From a checkpoint of a small mixture-of-experts model trained on Wikipedia.
Size: 12 layers, width 128, vocabulary 1024, 15.2M parameters.
Training: a variant of Adam for the experts, 576M tokens, 4394 steps.
Below are experts of layer 7 (counted from 0) of a mixture-of-experts language model. Rows are named down (a neuron's output weights, with its number) and show model dimensions 0-127. Each number is 500 + 25 x the weight over its row's rms, rounded and kept within 0 to 999. Numbers have three digits each.
Before each expert's rows: "comes before" lists some tokens at least twice as common just after its tokens as in all text. This comes from a sample of Wikipedia text that the model never trained on. Tokens count by the router's weight.

# expert 13
comes before: "\n", " ", " 3", " 2", " 1", " S"
down4:530492467490446458496465484471499518520518490482531484461443501469507514498507491485519508497500524499507494513465470495474516508522441516479532488510552469505494493521495532513463487495460522528466479527446553505506503496450464478526496505510522466506512515507534447504517495554483509503535498451472476517480501451487512524506526485502492515514445468486496461513503529504483493465502
down5:541488517469486469543503480512504507513490482514458512548470485500537527471492517479478472490517480466518505544501479540486489508527480530505523473495493469508457513506497495474545505468533455520483494516504520513469532515468471539491500483510459544548476490463474524475518481525454516505533538484481552526472529486512520466508501544509538497490486531493499505509490479540441504500520
down6:482467484500510473505505503523466474517506508565540500527489471522535522473472430443544484534499554471473514539489528477507521519475486505471468476522542481518461469492502487490538469473511490483523485502502498559493455486480496511521476487491496506500506487450469514530543522510453508500502520504489470488492505532531492499519503521491540499485492495537495523501446475496491501503467
down7:548476548491488508493514461491535477474477476527507509515476503490530488514511527504497521494461472499474525420479481515519487504511494509462512486479506496534502508484527466531532552480497445489478523544517471485542554517507488512494502494528475474505483501456471522488490488480506499488502500554478530524448508530518532492485513532474519520513488525515511535525562497487469471486474
down8:497536510538522503496466474465501502529466503510507510547500510487512471478490544508488508491502499489543509491521532538499504517497469536516436477477516481443520511504522528494506499541490531496509520492534494527474504467466534481521467463469496550485442495526492513541487474497489463526507509448498476484516457484505519560497529514474518530524489484500499488515436492510467537508493
down9:478501483523492504483518533456496516480467506519479482556540477469478518537472506469535522496517503484494522490533531489517509526447497516475557519500480480473540478469477506514521476492490509513458535531483510493545478515505420472535476521527492515487478471485493475542463492484472536477495486478537494511533526474490521520507529488509517470436504504513520494503496530496487501541518
down10:506504529513542501468511488482483551460541507481516515490490526519485540507486526541491493522509519526506466494484486462509492504515489445498562522477457491516543489499482503525505506487447492472514511505537523472521494494507493485492471520542508488475512530496469464507505518480537521478536515537510495484489503503515476488445492446527552483548485454506466482499547549504524498468499
down11:512516493492496483491536504529488464525506526528533490515515473521519487457538531471487473484462479508535496456510528555514538495462446507495512491502525484518498511494514462472473486508468480528502473493498504528509492535525559508515504473500470491504469486502499556518505523518445474529531511487494487543511491503435546476483487487519526519464476461513515504507472499513536551507530
down12:515490546492523485476483460517485452555446484501488466556521507523547496495491490479452493486461509453520508495469500474458504519471465505489509506483500531467512536492497523506515498495505448508531515520504524458476490439482432503496494482472481483511505488525480443500508493508541495503499469518483515525522438497525459526506497484494477520503509489496511491487489465526481518530505
down13:498486483496520507512526511469509478526457540536460492501506513513491495499476539498505507527460483481502505409510498487474522490465521531495503447465462472491497480515540506471495504479488488470504583495513536528501503499539510481541468483487515488475540455479490497492528498497505499525474521485519486471481484456483484512525543504463517494464521494512485515524470441488488510468518
down14:526542501534522463486456469483496481543504528487521481501515439473436512495485492519543498518509458518468543487508514519489498461487504530484457507535533490458522468495493480477478516470506482491496514484464471539479552499497504478514518451457513527502469493484509474535517475533490476514529478493519459495536473481492501496492476545506473498523488513472495511517481501520465549481495
down15:490515518476501510467494503519495494472527503468502508452506476527539506500509470513476530474542527492481500521529457492490480475509499436483494479544535492509499500492477524520495447497517498530524474504492524461495507498530482539515553496495500486450476488520486502496471482463486473529491477522522492518508472560510536475497455503491497498514488545455502556493540582495477508492491
down16:501508503474528495529496514495491539480466482493534498494510463494484509512510521512492505511511518532499532493464490522483505498543517516522491496516498547505531535503524511520457494496520506492468496506521499521457508526498512526527481454510503523514546490512552525563533543505461446456446471503477520513459503482502529527482479520431534500565495515464496533521509464514495505478520
down17:461479476491546471543492482478493548505503483523473466463465517496455501543522468509516490472509514483466457474486515464498540526478537505509466490500478500540489488529499513508535538507539493467479467479490525504519503487477539528464503472476505513478516530506468516481463531507478532489519492533481477539467464455484522480512514464496475499521472479484509530482468533462522462491511
down18:530524514469539503527488436513479498498507479511531515506531478475500468489482518519476529513490511476528472501567505524538523506502456456502522468471526522537479539497450486485526515513482510490508519455518493500482490477494537492473479521520488503480488536488470488458466491492446458475503471515535513468489486490484515502480515475557473495538494497495482460496537490448493507511540
down19:480514489474530508472539523559504461539500474513509502477514545521486558457470503484521481535502502492510494513521490526460505526506498491459458512466490505514522503459521545529486533501489480498510510486520505544503468476504462508501513507478462465493490471462457536514483484558495517479510482512482516506537453500521495516469481478479500506435513488522524495494503495513515539553530
down20:496500460507524474541504538506447502483485481538469545516514509528508499505494505511506506498518535500551496480514521518494477521491484445525501547517473521525486518498527458471541495512515558490514476464498437486489463508494445499486505498526563494549525499474518487484495482529508477514467498489527539534488511487496472493499458518534477528488476508475501484488563481492526497513513
down21:473465500493507512500504439472543493455490499500495518485509462496518483511502496498488505484464493500499498518502529437528534483513492481484452456500488488477475516519509517472512531494512503524436567466462505479489477526504496518492451498465515503495523513469502494497528522469462484447485511448514530518487501535474531503506502499552512504470447534528487490472470489549517483507509
down22:480449509494489532481531515516501569566495478498487502513482510498506499495467471497482492470526507539474548471504507480499501490521482469499502441509511477528471497533518490487494510549495538516501500526504488477489534522516482463493502514538512512517526497525557513482495509469532485519510518500525521494492510485503525468515534514525537481465527493463492460445591486471494498508498
down23:499496470503526489485497497511493506477451515514467537532501504528482497502468558470550488529463501518493512492438538501512518498522483513483490504516486469449517495502511494515463516484454538495507541507450538518461543489535505475510488465472514507544526483501527516491522502529507539450504497511505523547519515464520511522487475488492500501515511444474524525490511452488472497446495
down24:516474511500513521525520489491521549506498506527522498532528466533496486468472503489525497504515499475513522468521494502509510528489485493484549514521489475497509519482456510491469520520507491496458506509476529511504508469515512495503520517488502480463552455511495469478568534465510485513476515447543488521488499473483539474501462497509503502482486544485514497583547504559448518476461
down25:521530479473523545481521536531518516529493517490497511565461518508514493458497528492502491524540510479501489542513562485526480546516498445506530513525473499483487496527490468486527487456467487498492513497516486455518479520462518506499517515526503525506518504448481476497532514516453495461472500502510536507504517544484503465487487523521520520549532512478508496499560505447500472513519
down26:488486524509470470492518542462488491488508506504487532472546520512506495561505519490474506506503483480498544464500507535506531480527522502484493494464523472546506500486524496484499490488574499476511485458471515498510529474515491503495477485510524497505507508460524495510515501491495499555435526482488493549498513470482514503535513507475474558490505528514559498500458531530452451458475
down27:521499508489506497502532491454511493494471466499479495474497479476546513447500469494491504510501459537555513493533503485505487514545509477433513451495523473526489489504497516502486534504492483489505440541528487507507454538508508488509473498494489519504471516460506459532490525506475547455452487501488506529470499488537507491493454529492487474533505498524434471470481495455480505488496
down28:521528474527501512548496494467504515508536534482498531501523513503454512513523526516514482546520476525475540470482482453513473547479520485522502509530490443484486523503488505530497499487522488483506547523523510453508467521493461491540517537546530523475527495523476538490489494508487487518510502535519532489511496493454503455496471529462520482498488478505461493504572496480531525475531
down29:491529514500490493465498487473466528490486490505476446469469460527513547510488471503529473527533541519462512453512494546518467481487536485482499537512509528502518526465517515515496538524515486478465488515517515454472504489479494524469454479447502499469529480531466482550502482509533491542506509504507463496492521530508533485484524503528499528506564495490506477501480521509450504483533
down30:512479529492514515454517460471526480521523510514494499545505528493520522494474484475494475459478474482490525454491534504473491513505528495510474473496515503455500542496552467487513509528476497485510503489501527531534509480479493493531475455478532515521493520482552521470587520510492500487477521537518528489526514521542540522512501491532513478515474457474495553500524498554522508518476
down31:485469482481477521475510467457485507508447496531545473498477512495523520513464500515504533518521466483512507497501494513519510511490505556537559521468500469444506437498524492524509500505454499526507522527498494506497522481493503461502517475488502490512488467535490440467518497512576506494534511499532493537538496489486497488529502505505449560470472488533495527504478498477499512468506
down32:506502494453503500445535489478487521487488468477505543512509476496502568458469473534510512472487489499536515474471492465506474529525516513514535500507500504455496492456519532479491456478527511494490474490512539483505516464477471425518525524546502536497486497514532492468491504493546499509497527521517505483496515525519521515524474466487482513545502528488453470538476482492511539535514
down33:477481540522476496484490471511518499485477511484484494504512506507483447474500526514493476496490509517488513459481494468504540534512494509517540528483488485481510434520512519525487490469493495449499535492545518473514480516504523472469475510509517496494529483480477457488502499489542519474515509518475483512490490495492477490526492516510517503499522487498489511525341503503499489473504
down34:540502516503507512504497475482480529484491493511502482483458511530439509553534494502458526501528472519518520449498515503502522474516477478533539472479470513526514509524524548501514488523487481503505504510493483485531485501464503510504533501514514472471481465465531516474491507477522546504516498500523445528482513497481532502494494494502502485516535488513530486499617439491523512477489
down35:505514511568485492498491538531470475506500453531460492545466489519480484521497535494472510516483499513457478495489487507496489491539489504497483546518510544503495520520527565489495480483470507522520442520516529477445509478500484549499506522507506505513544489535482475513473494488494498525522493470500528519508495481482511513519480540455485539535466547482548520454509488495532478515475
down36:578522505521489514489477452488499518477511505490474521524482467494488429538492470496510511500531516499527506507510522496488492494491508438519510523531479540531479500493523561470460488503500514476546524473518512510534502500470505511481513498537512507471492537481484486515476523495501505511538479471543482501527511461502537434501500497493495473484523525492520439532504518528478483537531
down37:474455512457514506509494484507499551514506476520502469500505439496503460510498497512519518452469528485484518493467464470510491525490522500482446573501495487532525522523513539515466488518470491481524487511542534463527510513479495470520539492490532506479500499506499538499495536512506457503487454548470456504501498488526526544481473505465498494498473506507506469513493485459500442482529
down38:462512540460506458488467473517502501459490543548498469513495515486512531502500493446504504519513512506484481492476483515499510519505516548506516526535507521480508514512532497504501512499462524522525497488518493512464489476478520512481500538495497536486498464502493533496522505491500507533516504513474523502534461528535510483494493497494511523521520501524488494507343486499490525504482

# expert 47
comes before: " in", "s", " of", " to", " by", " on"
down6:487485519550490507519507486495526483490482470484451503516497508521492464441531441460500485450491509493487511517497491506477486514518477511495532495524474501513503485492474457477456515523472445509480512506536497484476466528529541492456523529514501560507498514529533502533494499543501457534537490507491541475514493495521484491527507526499448511516514476503501527456462508532481543526519
down7:498519495471503467499454475504465526457479504495484444558550495485503492521471432535515477520522487519514495544481472491514503521512515474503505517510478508484495494490448491522527491571521494487506529506527497482472518479484506505518526502522499522495467521484512486482519548547509523529528459520535532521529493522496491503458475494503487505555527487521464485474565495492511521490497
down8:449499538502542548510505478546464488494477493521488486477527536475532507521560494515528543485497440494512528500484481552488538528495491515495480491480513492512498530490503482464498460478495470562474452489488504471484531513483552478519518502468502526513497511544450501504504491508479499512485510487522523527476510532499525507513505491473486538499529499471543534491451504500482473476526
down9:475460501505456503466501501441510495488502495490504490499499478517542525462508523494501501466523489458486500527491506523474493453523500526551510488471459472480491475521502484487505493487533467505475489486487497489459517474492489522476453472504483487545487477547504551465508476498532453523514488491485499513529495500494462549470500476490474503460507491502549514508451591529505501509509
down10:545504507508536493476505497510509508500509480515489516529461483476477461492517498502490465508486522536499479500466493552520521458536517519492517472485555483470530507504481480492514472498456525463501472503489459491505485502462509522533460502491518505514557527497546445487469535501459501485546507488537517508486479519472520500514532492483488493498538520456557532536461467467458505497488
down11:485476525509489504481460466477522494479456546475487491487543493504508487504471492531498517523511532564496489486513521498509513526475525501516476497503500437492475519502501539519541527510471538518517515568503461481452495521540467486529516550508495492489482493472525517493462520469455517490482495518483464540518491519527448548480502491510507509464502544493503485512525535482466477500487
down12:501514562506548509539488510460517514534489462518506467488508526485513489490492522495523481478498508536483471479486450510541554503472507495498439512528471479522494496501471485476487470527486501452491510476507515487556499515522521507466480501520520527480468468526476500501454507504542518513523496505517491522478517479536529569502469448510452510524528483503535521487514536502478520486489
down13:530481449508470470469504493514473471469485466484504506485486505468508483506476484481536515487495490530492463520447500448511493502491503483513466502519485486480534502557512526500508510479496488476507547495478475519511511526490479519500507487547535437512482523505477513489527526506515490489514497482525504523492516523528491530520465481545482444495523499496500501481608529515514448483474
down14:494505495493499508558472514449544503486507531496499491497521457498480509502522481478514495517528493512477476467483485520488473500458554462484508514481539492511490481486509515505510464490506479482475490505488499542455483514477455527543454505492492535519539490507474461481510529480453478503451535493486514492510489499472462494515528526479479447506529493521480536577493526519443488488506
down15:492525540491463495467487499534485488525497531484532518477528481506493494495498505451536501492509511509497487450522544512535528524501492517527458496494464499482479476531547491534482505525489524485491466536459472534511518515461499524487511519502532507481484499518500451515492505484474480478484557540513541472490468512459481450470499509455480517535488490500494490487460487576502468517531
down16:504538453517486522557515490494487481552548496462525516504484538467499484524532526567509469496472524526532512507495536501513506505480451506536523502493483536451493485473514504504458498478523486490513510497531513492505459511539507463514472475495474504469440514521454502501513517530495510484537439495489512512523510492485493518503520519537529490455490495505525494518484553472499515506479
down17:496511515477536488487479484476481498508519526531498530507534477495530566487453518499480490496485539482513523524506487539529525490499500484517552501543551488467463483468505465511523492475462481528557494494497481519467468548496506486534528482510463483503434518482486523567553509475489477469504501473501490506497513486485488508525533490498485473522516489474472502525465477476507528516522
down18:476486530481498457487477503531497481506509533470524454465450469543500519495513448492531489516545506499480517546517516461502538512504487518492498508525482483462505514542510530509536534488515472509464490563470490500484503523521521559499494499504474488509515465479492490491507528498464498468481508466421542522485484508520517546490504506468462497517512529489494498461470487498517465517504
down19:481514493476482547464530512497491470502475523518553502460479490472543522492504484489488516508474511499492486463486487561516488499555494525482492501510482485568488448479539483496526502478482462489500490540458472511491481516479492553536496494499473520479496489486481452514545521506474521477502516527496530544471487496524510417481492525488513512537493480495471508534492492516479471494502
down20:478484500565487530523513541458509480461437487513508564489547514474493512502514511535498507496486465473490541485513502532487482515499529525498493490478501458456520517482513472555514495513520499525529481512488490465465527492539498482490474508483476482502488470501470500496499527466451501497455510494447504523500482489540499542506532496484525519504476499509531464479465512519497510505564
down21:521542514479523521525526459481487494505510477499444501482566503485514489524554501464474515529491464471467464474504498473522514494474555499547508532502511504470472478476526515495457547492454533508464519489462501496505541484508469520506511478468519511480511501516500519484477528483516460481484483514495482479459518519486485481536527509483490519540504490511497473488449476525529451471495
down22:520510515469520481471469494472473508489485501509499529502529549502487496456526502535488479467473494517485485470471480497475525464487497464477489520442480486548502492486493493500537503491455485549480475463466498493467514541511484525476477533476523482487508490486525504451507517506522534515440463520496509507471515518472469520518492476518476476503489485531514520508589492487552527486488
down23:498490507500523472518477492469548558566454469523517505509473463459503523522521474517440491489510490511478507474500478510533508520501525521470504515511491473456488523507492523525509473503498514463495498512529501503482504482532485472525497463519491543521490504511502502502462490514524495546522476483540445537534488571518473469500487505521512485470486512469509499540526526457473526492467
down24:489522505507480500476507477460466499530522518491497511437514482464432492498513462488494485513502536529478514481503466476481468497498475493497524519532481494555529509505505511509508452556509513490503513514461511488507502530491484459459503478472478476484490528498473543513455520478456481524507496528507441501478511543499511484468546508527503481496501501517524510514579489460517498468503
down25:477487496476514520502467491472526496522497484473513533464491516519493526513542491516510542541481467489473494532511508490502509509477512454501467467532534480515530508535503532471517486553499478502509480480508474446525515500567491521478488498510526491494510512503503484503438530496538474552511514536503551534517519527533461522462487522538478485518502498477509502465573525493519503505498
down26:489536532501497526482534479455469496496509523527509526508528498523515466545505530475568452502520510553469513503492455544514536483513509492515508525488497467503510462535535506516503495509497476500497492468482526537505521545485495507509454488502483468500561492480532515472496512525527514509506528510438485501541506519457471518484471558451494526468512507500523483484518517517491506500487
down27:470495500539512487463510477512481466517505511507454491512523493522488490515520473489538522501525520506491500476546476557447538502502482529498501469465495490512482523490528498481491517497495450506538470531471496517489497504491519502536500497458495513502454489490517520461520461525495439530442512507462499526518515489510528484500465488505474511495508519513510485521405476533468498473542
down28:494521513510501482446509489518504503509506529512517492503488480520475526480489558473529497457480473471498498482491508506487549498526501539486496477487550479443494553515515523489501482499484486471503486495491463525457512481437518519481506504500480483501504452522489473510542534504513496487509542529482470466477502474513530477483483502476511510506481533526472508507400476547481505505542
down29:466497446489496489493479508510490480482466562483491536513536507484504460510494475459550503474480491548493517462485527527501536463495470486488493512535484515516540509503503452528522502486540448502496517491501507493487531534540526535502497513490525467559516506501453480495529502531481500455525538519476522536518531476486479496499443527493464530495475491460482509484490506522506513502489
down30:511516453514518507475514529445461485468486478521466498476531534535485491520526518515521512484512471505506476486510489519514518490502514463538515541503487508456475453509459518456464497480456499508527504482507508510467514478491510503492513499498505473529509552499524511498482486508505488474510484479487550499477502532482485474530513461505529570480499431512465454441518502529496474488525
down31:490508473530497471557487469510466500501512514520491490521532501516505509543505526541521453479494524531458565480510509525502465512503480507462525525515486506520523490516530467503492522499491519533483542504470488504539513493485490486467490526470509473536460472534552495504494483536496456526523521497462479536517470476512523463482508467488506518472541524496475492503563475452475503480503
down32:506440474504456503507492514471470539491474477500539536511482473492505487502459507518532474542482531522490479499471512519501478531506526485496492548511517492473482488491485488519439494500522529525521523486485500507480497550558482478502507528523469475524523513484521456482486506482524487486522502490512524497525512499483493468495514548511495466499507526471486499501596456494490570501479
down33:530516525467524500479477477529513528524479503433546455454501509480481474490458479490480494499516493523542529461507513531496474537525473489477490522478481518498498483490491458515478495536497469488492465518536473498519468496520477481469516513522502488445482508508567479490470484519501512521472475474473503460533475465443500498493488457517521462510505518480476467511502499472472480508537
down34:505498512484485505527482499477524499494463523521532544495516524501478530505485517477484485480518488479515503485521514453525497515528514473508550516552494508509494472531465530514457488508567508521500526522497509482559537480516471524506532506497470488510501477536532495476504487504506447524535481472471508498507470491497553485495527512526510460450506525536473529482536559459500511529545
down35:501513496528465545519484471516490525516511512520503455476476508504555473468512500449517510494501512534534505574502484458534523444506476535446509508490470466433510497518508490496473483488514498501500520488499508500493509468515501491490482463510537514509512469551511507502460536489546491531550497493485567488500447490498496526488495521462503519527479505490507482507519503512504504464481
down36:544482478483521511443529543506499520472481497470449508486489483504492528510481547518524526538482481512532493511469515505503533488487447482501468484464456514520479497516503559517483494539493492473493517484513508511514530509505538556492471480481518469519503491488495499521517487468491486498471484539509505450474518465490515486481530495528504475495541469524488499509598527493473504511509
down37:464521491512543501450514486559521535515535482470521545512501488511486497501493498510489526526499520536475444526497439550468486521500503498521517496466495501519493519493489498520521476498488520475486524494512460507528467520453552516513484523520466521527467551469506498496542504476497467491514505505490456516533509501493487472483525489495506532433491549506461500506494463508511451492501
down38:519521534485527471518480530535530520487501477497496523498497497442520513490472491495492493463479498501567513499494507491488520521472488468452489513490510521580532500512488481512541503513517535505507474514532500526543467536517475523515512464527528533504494491512469499475487521468504522511494517512506508490497466515475566521558487458477557487477500488546490488497490518468452487498531
down39:512488526472491522501495538480548472494510499509579502517494483521480490514473486514493531456514491490542525491479512530545499498530478527469527534524503510572506536483513500521522489498478469487477456539493463494497491537523545495485490484495472518476510474534488540483537491473471501483463549548494467483507510511514514481484483488467509477543531510498490466518486507500492512518440
down40:492527491517504475501505487497516534487509457487488482454537484513519475493506520509485488539493530499500464476516462508537530525499514512474512498529511462466522482482532548506521512446511455521463533582498493487538503459495521495486516545533467481503538492531466508498503509516490479515505521474482499499478497543480501523463564460517506531482492507495472520507494497433534514488506

# expert 29
comes before: "\n", " ", " 0", " 2", " 3", " 1"
down10:520574501529501504478489522520519502533509508470516529499522484517516498520526462515503481467496509506524473483507507530538471499481485494486496470501474480510505496535521513506444511512486498553491502487473495507529514492501524510498494472485482461496549484522489522477457487530519517490472503513548477518514433497537494497506506483497542510499461467515505471515599536504502526565484
down11:511479526482506468499547535475483499511468482544520513514495509500453494489499490515488484510480521435538455481484536514532526458506542531498506498494489454506507495464501521485443517495473514445464515484537501522509487478504507506488509551494568491448504491472500486480508480515490505546476561473490508474527526466493496475474491493474487493528494501539487486510476547506494505483468
down12:536477492504505527508516514515524512483472460465478476454512533509509482508521505453530496473449452497517522507525525491521536470509541495519515463507492514485481515528569476459454483509533506506473458496455500484475514487514471564520491497470485554496495494483511499500478541470522453524524503538499498508516537540558519498518502518469513507470470484500506499506516497517493506479518
down13:504518514485487512454508505495499494543508503511525431489507444482516490447508466483503513475525482492479478495513527456484491499489483529521481492548508511515515541520476507477495467563522463499521417497447562514494503483520504502533513534505488494500492469524480481515466469492523466508489494473520515509524488498472502486478485503510541490511481482494545455536472489477515530506469
down14:463507501466493515512479499502512529499491496524517525523511509515513480518532515501503470493516489477489530508483483517458447540469475509477537571498470525503488479503536502490525500500526510561580515498558486487474499500501461478465520489525483514558481485494492460500495536457520518485493489498478533560491516496497532490538525515502493462529496544496480513491465526489510507512540
down15:527512482499498533544441506455518461510491538482494487520495455518534479555499468463506481479528440535475531510484484511496482526516495522478514469477501509475515491492505508490463502522522498516524508485502514525461485505540493495491466488506526447517554500488456510485494472519478503544522496447515463514529471536516482496487512547524476515539541468506501467493489522517483486522527
down16:484484527546523486494512475498511498458494464524495507528491490482484489476521523464489506526495554491486470548472466495488480476496489505495465486474504483533478492487487528500522521521522464503532521471529467487481507484527475498491511489532487522483483482498484479471493513451479468532489497482488553505471546511479471500450562457563508516490469485514469479498522551475480556487533
down17:505506467496552514452546526493487505494538552477507544500510542474496500502463531483508484536468494497531483560499505497520521536534498466519466533490495479508512483477510482539469532466518549479497512539485484509483535509508515520511514468482441486490503483496477541529522514512488499505482495502524502486463458537488447510490519504522518438506495488499476500481526485466479539523516
down18:486539516549457531493506460482512551520505538484526514476488445488514518497476540524466509509476499478530530496520504472513504529472481498502447531498499495500501497494515508507487486536490529562498516493464538488493538502531532513522506502480499558510513479509477483476475532525465504524450508545493461529495492537515441478470510531479471471503467494506502514519520511475505451504516
down19:532484496480492523509508479470523522452497532488541484485497505509539504520503456498495476503493478505463529498518500507502485545508523510547488564478500484507503488491486521502491467481476502513528497538546507509474499479542460502530496517502477453511512468486507528524510510414531530484491459514472528518501555483491536507512471513496489510450530508492524510508524468482562497506552
down20:482541504460508462509501502507510450488477494524492495464496534471514562495471551482519511521475514550497518514500544457515501487478481517504502467533520511498480484470483496510485532461486504468492529461446452482438525482432490532518518497509536492510483511518487487477491496494512514510468472536494470527524546487483460505498494490496517519465498524516531558495489519495506529496494
down21:520489480511510473462513497529506472523510503517488509511523464512503535533478518487484492527542523480480478541529489501485540447504527502510485472504472515501540512473476482466488524557497505492481507503462462571478467509471470549521457548503556504563487504527502486457508512501483548488495502486518524488517466487483484497516538502490506507495557487457506502496472511474523519502508
down22:456542508510470489481512504498531500522474521537510457518494480516488528522517519481518490504489517460497519542542496492513514514454471517529516515476537502458491485485509457500495496480514517550541485494498490524464538507476472464524485491456501532525508492513531501547506508545545530467517504485478471526494498480499492505510509521530536539519489539486510519477406465500492522514521
down23:484498503531501515523496527474466456495533484489510465469520478521476555504471496570505521510540472476529482513485501462524517553466515518503510525499494511501512448516490476480489494546473494508501527532519497513493508516475514427519454500505540490530514501469526508492575525519493533477483495491519445517485498476486499474515493514511541513476512512507484521488484534542529485493479
down24:480483475533465502482494516535472499490491477525497501500463521531487505498495488515487480542535545540513493465547493465465504484517512516516479526504492486497477470506479525509528489495515522509549489530451507480424478517499463488533491487543528480510482480509546500554474463495535520448502498491545504487514503516496482506521450500469551482503523511526522492530533485515504550504529
down25:534507476482482539478478470504512497523464458507491504499484516501480517559520506522507495510523512508524539499455483489521525490523513512522497516485516525540508529496553514485499508496526508484485514493518481454483514538522513485475453503473506525549500509494503498497499510519478469511503568534510482460470529497550532553461506504474466491564489493521487487454432460482509489516502
down26:472503459493480525484492446479502485502503496524545548440482510504508511461488497527510482462534484509522466529513495483514500442534532448474540551510517494461501535484460517488481455530481532527503495477490528509515491535528487507553479548499491477527506476501474525510554479504513501509507503474498476495493469505513484477515473525482491460488467512474495478519482492500500542532531
down27:542476486469477451506529469519521494508487541468496472470497501455515520516538490508537475479516505511516495498489496524492496468530541498476480453507498520525492533479490459492494512459493495514469512520475504476483498462517529491489487511455493505491530464495559502432535518513464534526519486494519507469505493479516489531469485498510510528448505516505510478497551461553510557464512
down28:510468471515500465477516492528478535482510483518482509505512509522470489517495549504467527509557479495488484518473478457510473512518527488544527523498538517490517526538504444504505539511506518497497526517519491464491480522459457501473515540537523507545490566515512518497533514481457481490493531542506523507486517513508491560492489532479539483522559522494462537481473493497502478485490
down29:473538521485497533523555468488495507567550502506511488518506516514481464508467488524475508495526484511590484501482517515472494493468507517520477518449500512497455477498526528506500525488485523502537521550483507488525470516486495511504525511521465452487472523537493501519526457484481512522489532460520497501505519504515508489488491522525467478487506482512450497502447513477499540548526
down30:490481503526505523479502497466513511553474472555536427481495484464468483490468461487483509511547493507493503481518460481526524556463500532491487499475532519498462460481503468506488484464510491542520481481521514505526457488485510523501502473481523489534508479524468487498514524474484462464518501535482518501485465482459479487495502519506539489547512516530493449489459487471462501501486
down31:480485470499497524555527525499489468503502517414507463481535517486518488467519509522510510498478474482507469453488487506494503513538492517459523514492469465492499521488471520504487495490493509470487509513502476540559525519504511436566483477539498521492488507514471485518515464519499519520513495537508459527484524506479463505475497543506466488525508470497486507456565532504474491482488
down32:463495500527543489473521471509517543484475532537492486524517524513525523509539494515469504535491481518529469542512499459527492561486514499505531497522502492489543508429508470497498481511480529520528514553510544472461479513505450506498525553473530520503473479511539505526496515484532475506490504507515508458479462517485530486502487490493485502548544469518515476503463489481518482471500
down33:528472481556506460512510532543502452517475552517479488488475523482525499492532561509485500488514497542472510454493489511486499489471543473538535460490470460500488474530502477516531524515505554500481489530471528537500487483508477485476478479440487525511549478534507484537516507521515484550495486544515477503497498494508487513516491477500476503493494493514487537535531468513485476471493
down34:522479518529497504460498482518510554483498497545522491470483452533522481494518528504523483501517486463505538566519506516520456481502523481510495518499488470452495499509525496475498521516496465551484485498515556465474475476506499499440465539521517523516507501464506493512499514516522520542489546483523506490429466516544526481489504507482526502486479509553514491499454478514517496498522
down35:512481528520491481513480475496510516499511493513459496552512560489505475447495478506479486511506522478513467480506506506464499502511482529500528507479537501515484473469489530487513502488501517464500531501532489454544490505492506473502495472487496469505469512498509464498518474530529485516519457499500507515453528519509493510505494453473513488457542526504526467504371475467497482527492
down36:505479485532481521535532499509511504532520481509524480543464511500504507513503486480515519485505505479489506514513526488509460508513520455539493457483467507489505509517505519515498491526559507556527498545511483534501489481448477582466502451472465548456497476538465499500469497508488525479520478509513538478515462533543495471539495500499523485514486495490522499485509490511483546540539
down37:510493530480498477504471477485512513516476440491506478536490486508548508506453505529485526513491410500510499471527531488526507479511466522508514479531490539506478486476491519459491504506518528489536509481500491515529519474510511473507509506491499485501492508527486508508453473471491531505485512462514452516488519493535493494533496466511513476528515487509549468498622499501507507512494
down38:520457508496460477497503562527495480478501477545517519473540492531480495532493509486514497493545492504515520528527506486468445477516518500505534497526490501505508551484492505527500474513521507470539502482510513518481512492499492504534509549474494460489520518485484512533442495496498558538504509548547508523501463517476518510490458472487523505514505496492512465501587466496477501459501
down39:525485452515508525549518464491519510490497465476484506523494494487460507496500555524529494515522500504509471510480516483492494553450512527481489475483480495506512521521473508497461540474469490443516518502560498482530496491477481508507498519524522485487474500448479529520527478534447468508532520516491468475469488485529533485531528504549487493529527461483481512533460543474497520475523
down40:528507506530518505501449498526525456464506515517475525586505477489493471521469504486489540459454486484452505514489506522480522478497447526501514491476523491490513529473480479509501500490519519476475543456531466485477518518474473459509537441483453498476499510478533528505508525472508535518489504476502495483506455496507482525467495541528493520490500560502493512486516518523520479502509
down41:481506488473468518480473552477480497475515526484485517471470503495501477486497494496448497526512465529568446540511515519489485456483527472514499505532491467496485501522496476478530463527448490512529544528524516492527503533531494513499486511516503472516475565430521512494512488514476472484513525504499480511466491524508507490443488474489502491485499500463501495498501503462474465531552
down42:445469481508479483520518446470470449510504486449465465491492486526491495488527482486478535516529514515495516512545509541466511535498507499500513527523484501471452480474527518526491538554482516552498479482500553525550526485529487489532539459518481505492485530504508480467534474541505534479495515490472516492506502474507546551505504479491524506491508488472475506488504496480469510496492
down43:514463499514507509469508469508446484484472512539479522515498540495496495503513508488494508494441531532496527502502500506513526468487518532490501509496498493488449517463468501505449483485454489514468455513465500513545521489513528439497483486487511521546504487483456496464529501497528501489506517496497518473498545511508458507504488464462480490463520489561472526524435470506541469494468
down44:517456517513452549464494502484489475516522523515487537461499525506491515519475469503527489509459502540510515509483489456514465496501522455500481525468464484513523510487455503497465507508505473533506481540490545507510512491511504487478507537474554515493494538527498468525495512468486529499467466507486495438513520507451547544503500506501466477454523462541476475519529495520478499470492